From a checkpoint of a small mixture-of-experts model trained on Wikipedia: width 256.
Below are experts of layer 3 (counted from 0) of a mixture-of-experts language model. Rows are named router (the router's row for the expert), up (a neuron's input weights, with its number), down (a neuron's output weights, with its number) and show model dimensions 0-255. Each number is 128 + 32 x the weight over its row's rms, rounded and kept within 0 to 255. Numbers have three digits each.
After each expert's rows: "mostly gets" lists some tokens that are sent to it at least half of the time. This comes from a sample of Wikipedia text that the model never trained on.

# expert 6
router:118110135139080086153160152134097131087081122161111126177144097084128117116124123169056148115176127107106132165097144105122138156137140089209164162142038128131102187110132098099131149101070107158124090130120155068121096117155126132137172189134145152158056132139154152158109112138152118138154111100105117106106166105118148161135151104110095163092126128169137158095143149127132224050108167136125122074187131126148096149128134171157160103077140142091186114107183124144151094075101070146149155153133101162130134151090128125138097118132133137160123129076162141123106129150133078151173136156142124129144161115175116039144106097106140116094127230235060131116088121094135211078100148154122162196097129093121151096116130129054110076156108152091122076099095156115171116099127109
up0:139062122121146090148138165159138115153129110148126107151129143081092148116131147138116154113184132074113092115179155072046144091088162125191139088168102110115119118124112158142057128107126160083133114135175136108160164105140120185061116062109123140098108067145087127112136083140080082143102098151135115189190149123130096101205150063125089099153065125143133129117109124169204075133128097151174121098126144179167124087107106142096140106140097099191085160096119190064134080151150073101123191121126139118102125175092110154154130132198147088144117149103125112130157094100155115159182097129108134093169205129170133058119120127131128119149167138178089103155083097164122121078126107079098195105120130151120139081149102167135095127139136098140118182108176180151175166097116136
down0:097127164106081140136103135099104129133122149087110158113089155113064123088139148134073123103100142115144087113153145141140167068119114143121173134168128110056153191184137074118094165128114107050154125165136132141133178150104128129116115198139169116137097113070101118089176131148134137098052114120100113149111075102124074139121035156161149117137161153129074136165082178099159107175115182115096090068136093109122116121067066150121178129120134149154113140159067103113164140117113110066089139140113086108187154139151187076146177020145147135125106129111130162182095104157066098132125095131171128093086147113173146088090130130170080124158172094168137138162100082124148120150154104102169165108176180122137170132124124147138146139077148118143159109162137138087076170149163193
mostly gets: " C", " t", " F", " p", " Z", " St"

# expert 13
router:092114172144178092101136112110121073123120166155126099148143155102102101149179106144085123173071140105138150181155159106157124140070109096165118124138115161113186098109141110088132140083089133142124113092127135059149128118155091136171163192093110153105171159123134123098070154090108096110116197120050113125136166141121122160143163108100104126126112113124179096136102167114068183100129117142083136156185142142149160204173071051145150176094107119082161131112138157102139069122085180101144122187125138144147163142189091212120085094138146175076103130147136120176189127152162164087132111101134155158141155032174130113142149142137153141160141145113175080101140134100149089085117162169117125135052199126101130100101097118110099092180134186081120146100138114138132169111070118
up3:194128187187142147126150132142142118179102126094145122126133150119165132196158151160127139121043149154137159133144129174120084147156145057148145091114085183110146094144143143146117111109142144148132155111101132168132101057147108116146150121140169159063102177120106097117109126167127155069087115161144156158105173079130117084153065067087160097150194160147146162095096103139149104162135081169073119068164175173143125160112120123152130143130178096105163105145173062057146173122090141102190127101075184168100115108023126168090145140108149124068103125161096159098133119163153149093138136137152153119195107132154181098113131139091091108101156155101091118091125115107145057112133127099174070137131148126175122108089164131104101066110148131160165116103201092158106110125130144
down3:126152151184098095160121163184117084121150117118173115108118130142107114188096147135134129104091108113082118090143150118113130106051165094138125144112183173161161143131111147177166077200140093190078092159124086125129128100085105134184099137124150122163163167166099090121101142141083087128131126187104156137085150134106076160060123142163083174190188165177095112131080087134100116057170160112148107085123142190117094192102124130082137143139159092084104128088139077149100123143119142101177114115099075137088124133104129165112160162155165106090135181128098121129103165091137101137155148117145135138120084175119073131124177088152084116152133142128113160130123129146107113069147076129079147101108135139110199159035130196098138167094157132094125078088195089168190118136093127
mostly gets: " \"", " (", " two", " three", "ed", " four"

# expert 3
router:091098132145135055151141163122119140104087165115107149148122188110129132140194140154070117141132131091114099137133129057176111148145182116188108147154075067130097133115099133112136135190060153170121087132162119148135152130133098189142164215111142176139091170096145148090146090116138087165108164146068031145079090103090122120126139181103125166146139085136181158066135158078111168150103122135103150146178158102178140133134141132141162187120143151114111151194163132166110137145109153121188131161097157144117128128128093150123111108095099098135122126111130160136137171149069088206146206147129117149143065130165095081088119083126158158099105105130156065138157129121141148161113137148131193152107115099082120114131117195171108092150168213086125113092124101086168134133193135
up0:126126143134171158152119190104120166125099154139162165110138189090168148119134181105155132149138131065088089155169097087159106117095123049120116102074113177143178153141107129140093138153114172150071116114153120135084107156131167084074184109071102124100135129132183132117188150165081049157139167145128116107171149073110113075118107120145151090199088144150135106119080128132155114148061187193096122111183115149157127126105115092129129104145192097073177154119124149109141125092131143093116173169069097161114153142099135104153123202073167134150093117144186139144143128156120112119161130110118127102102137134094192106084076107088121178112151148090204083138142076098159107139082106115075119089155170175162106104155055121199110133133060151160132118114148106096143120128135133
down0:152129139157068107099144130104145083189131147106213107089114136143142121142128129147121119158154124132095102146155108140116133114145193102092082178144075108119173172092159173145117173170140140122109144076139149167142139132105143099189161135130130102120118162106146176158152137071142072115154152109137126142133213130078103076172078112146133114151177175099065101130087189146134114183107142124154152118128118112147099114097113129111155111118176090187182168167142180105076100065116136131116120125089125165178166098124135155135152078160145152088151169163139157056111089079156103132136105181146127153038152073124127159106097057171103158138171102128129125112185137109197109116088144102160143089120131158101159130180119164139152126184125148058161179115178093144156163090130207
mostly gets: " •", "′", "°", " −", " MPC", " ·"

# expert 15
router:135116114146125142122111112145126130092133200174172112159116125116174099110157149134101135159113104132147109088097148109118021111125103131160126132121091098168138131114156085053175152127105128137123124051185136130107081074129101163109139123101136190172117093120145107070117124112139081087131163154192143116175116093179118141133152161183063130107160153107101170145208158120111143101161219164144095110137134098115142162125051161141179120134192157137077087154116086158136112134132151131160140201075181142155140151119083155174158118161081083179099142117128202149114141126168078065137166095136172125098135131133130163135184119113142142108156159099169136164163111130133100104086095108128130131186105087125126080146118154156078078131181134097143066136181101154152114059131090
up0:172119103126157136115192153122162110159142143153143151083157124139157101114193141105071101222135129092095153116125147142109158116111128085109138205084055112139102115124134140111099147156141165093124109114146105129134100058138123118130134090149183129095116116037088063151166110106161119099082155151161102157167156142164137168100089182148051121098078133122115162088127106179108090087195119132181113138096103134101130153201083161151191116118114131133151109166072117132116060068185132087120141133146107109085110173085153128145161127145151104114131093128096125099099125111132106060072083082085156123095105117107128156115213141119184103121160096137092115150095106163170070089134119107115179073152104107122139117143119135145116159097159133195097085113118154154194185101120113
down0:158158119108173180150118215145119126067147100089098153148134084138138071153164067153084114169086152084145129199156115164195114078150155127104132159138145148149160167172123112166155133144140150098180149118090148135149142211057138115119083165152080135133089115125167113168149177123139151046120106137137069236125106150103154132124114201106141087130163161127160091093118152153096119152109161129088150175139114165134140128127107103182166122127147137080141146161147135140103170101131139131091178132134113162060140145092114192076145133110123121137114170187134132106108152121130139146134121156112099176122084105163132137122179145167152121147118098059170153131114143149133172181119077110112115108067136082139151107119124149102130165153150107135141225115133159144143197101131223
mostly gets: " to", " in", " In", " into", " on", "In"

# expert 4
router:104138115121163060203091124159136145109123171085148071128176084127121071082129146103164142134135125130114159090154152123150112138128066126102116149168125130152188142150091116163164133087098143168124104110126130147169074130153112113078108137118163124235093157130093152104106120115081097167102073077087104157133102120132160121077155112082102095074156072109183155076146108130167121073204175148142125148193136157200152146136154174162174190115124177067153151098165101129054136124104111096134175133090158118214098118120068141123134087103126166139105090068126117153096127115162103132129133129162162169153096134123147180150078055180149175122108102078093151159157113120151152119154144143131147099181109106089090115120102137131118126164141151126101107078108096076143147101165128
up7:190169167100128106149129080078094151132175106099084121173112108153119144113188159139081102169147139110163130143076122112092153087087103149089165046088099126119080184124129150103137177100203133116156090122156176107088127116186054099181147159144148126160098091129145152204143109152165104151150167141084167149181108164087159117131172097129129170158075102121135160088100180112137139126164147157080118143098139088110078148153134096105142103159114127102194158133157116084138093115073109114156142164157083130108121146219150137168138114110198087122125107092111074172132095099141179123124150136106149194127144099108134140187133068084136081151101132125128120110115129102111147145110110161164134062157132064164165123127136090154165150146128215117165096131113114084097128084157086
down7:066159095103108202081112139152165066198130142121123120194130116115137151089137137155103127088079139146098087110027090120148130145115136190107146101113113098093138157118148041148122132152177084135157047179123103098178130147131127108163156106122145151152079157119144106122074122088145151167134170110111096105128161127107081086105133154129127133141171134147074110105087117085153093151132098129159136177145145128143149070130144161088175131135139109082195107097135112124099107137100102071073073130170123116141174190116136127194125175122139100199150161098154132132143141095142185139078106125098134162121179147137108134108085162096139146176164068059094112087107133078111135133080162083182132148120153142162122149185089134089181155121174162100084126167170143139123088089151081
mostly gets: " |", ";", "=", " =", " :", ":"

# expert 14
router:120135090167073111155139143208152088120134119119178044144178127111121104177128172116135114185140159110128154059109136059159164110083166047184116202078123088124151173166146091114110131151125159137130111152171145160092152076132120134077143168103151154107109172132134151132099099149094135095097096177107116161087140088133123120145141133113089136134137123136142182066164146129147203085146161122113096127144130137186168062122141065127127183159142144150180139121120083110106147142131148107125192145101102121193174077161069173152067097136111131126126052147129175121127189126126050119135132146157121200125124149176119157104118137047133083163171117131116185143088163135119143096092116074099150126085124142097107126110142140079165084102095131114138127127069123121132119122081120
up0:083109097112121087108108139134081134131108106163152073140152172195156129160148094113171108137137150155148148162135149165158116134135151122078145141178130090150114122138152125114094106113121098106056166140212146088107118096086177136179121114145100159118119097169113154126108159107091162161010085069146168098070164131104139184138121064093093090123091135123125142149137104169207099138106126151056099106134104118139107162149142105145124156106077119141150151141079200161098173219099142151097206075179069162124129131120143146112158127122119175103170165102124156080144123095164138143109161104127124175098129120119119159191106124094119140159187144090147097149118066114124082106114140060148127112140077151154146098159092162109175090169157118137066120091089114118165134070155116
down0:105117121119155084157199126121105083126148181152179072183155170075160085105119194158139116136084154144124088143088070117050116165091133112171082128125117116146113180093100086098090154153124116162087103094076108144186165161098157110153118095112131139113120123117123094122124076166099078090138176109058131103140129102109158103096173176143211110149135066104136140135120073157162210155171142139094128118149133120161152144060100101130129096160161070124094109133155144126118116150169159059140163106094081144097117133077101108111158084147159146158164114081179139162120150160054175161116109172105148123117155148086126104085134150094134110137068105073138128114148090129060141085145170102135066132154100149194159125115112126139166119105157064139129136099114117089140162113085166
mostly gets: " a", " the", " his", "The", " also", " first"

# expert 2
router:143121174164085132160177116104126124202067145127114129188145113091137102162151124155138175151137108161128123102148131141188112122167147114119095116123101043182154145134082086185119146121138170160098094158127162156145110109135157141096183153138148144185115073110157164086114082041126116113115126103134105096108038111103140137180135160125112133094096142139167069069130144089176149088166132137056154130151110131168105100119110076154113195116145147137169100117144149134116104128128150121186170111117166096169098135064152152120146114071129127147075156106220150069140133127136088119148153154147132122146229092098156123101072075134138128082146177172101138124158103101148195151080169193107137133176115115093085101125137146093127121154108114143129128115090064097162159154185133
up0:154068107174136101109079102105126104160085188132157170159181095129153127158171073139155164143166059098148111032131155096128087181168178102156111140134191141132118153086153084112108101157158101091147178119122152141143137099127134122117159202134109110120173119121115132128143126078104126076127172051141095101117138159092117112167054102146150105111085145079160108204136149181184144134168111092066132134098139130157155124152082156143156158103155122121123110101147095133065136136131168134144126140156058147097138126098118125084092117188089126127137158143108130130106179125159119120123100105167143022065118098170156172090016108139152132138130088127123109138146101178096135124111096146178137073128120127106105124132135062105106076178120145142135142121158097101108184144124075
down0:141070083122092062186165111088106138137152164124116162168133185129054018128160109127168171125151140082111087144102126141129176116081229118098143065087080147142173124124119140056135194133085113104135118124121105160121085113187118098110160051128138081125144098133138139143124163027161192097160130092113106136157110137129143119122081105076142140121128127078135097081161129146145137126101049084113146177122140102141124164090124129136145123052153123172132098119120107152147139127149148144083152107144096094125163101109130090113203092073146126113153121129119102131125062075146150132118107130142099124098087129134122130145075123119149094096127087141094122114094194103153077109092139169075110116108117163098095134147129198156100125125087119098125111110194114147115201088125136
mostly gets: " York", " South", " States", " North", " West", " River"

# expert 10
router:093132129139161149135141084103139093143137127179139117143097128106181142134129126117117118106147164101144086171143144131171119098092136108136136183188123125132089158159093105142124153177064128128103118069150165195159088117153087113135161152124169144162155110072112204136125104025106134130124114080110136146148156086132123152161165129116126163110111145130113194090124155151070223082155140099114091147170140154138162117136101079103121185151151179138156130120111115156076098155156124083149160118122134088188112130151046139127088126159162106154101148136117151109108107108125163147148153156142099148181138137074169158079123119122154131122121102073149113103104207133154147123098003095149145153137156123093131111109120071114058095153089152152117124157064099175117176111133008
up7:171100096112092183104164143096090118122111136137169171056168140176113115174119139082117114171105197116143194151136142096162049127105117172109162131074152125200094075184123108184185083115142133140160134137081191097131144061121082133093193133133088074162080205144101130164072076118095123127135154149174127088120114113145129125116134134079122126128065105107093097161161113111123151140175087132184093101109127104114131123210163177159132109155108189144109198176201133178126151101112082124099114147121137138155134135124136183112119162067104139126124153207168128125165104171124168146142120136136141124101091122136130159125105108144138122122136179130153150127191098110105167138168081127103114099143133131110155123158122103165055163124141096056126076112123129156111105094159139
down7:106180165112093116132102116093110134126195037131168124109112166159110191097118168095076117140133132163121156139111133095184129121149089134103129120118091122088145147091094174087173182064152144149144125143153089131090085128146082113063176108092175148089111073139136125137098153076226134116128110095192150130159149087116143143131139116141124073109180128126141108126126089143084114118136111158143164131163164124068153139130123127119111119150045174164158096141109130125115163157146075167096163123151070099174126112179100106129093094098093119236127083168114163159155156076123126091143047108098073160097060140172123166110114073134137112121119173142160114043123104163137139143129092097147100133119120156165093130143123106123142136079117103097154139115192088084134105078157089
mostly gets: " is", " from", " was", " by", " are", " has"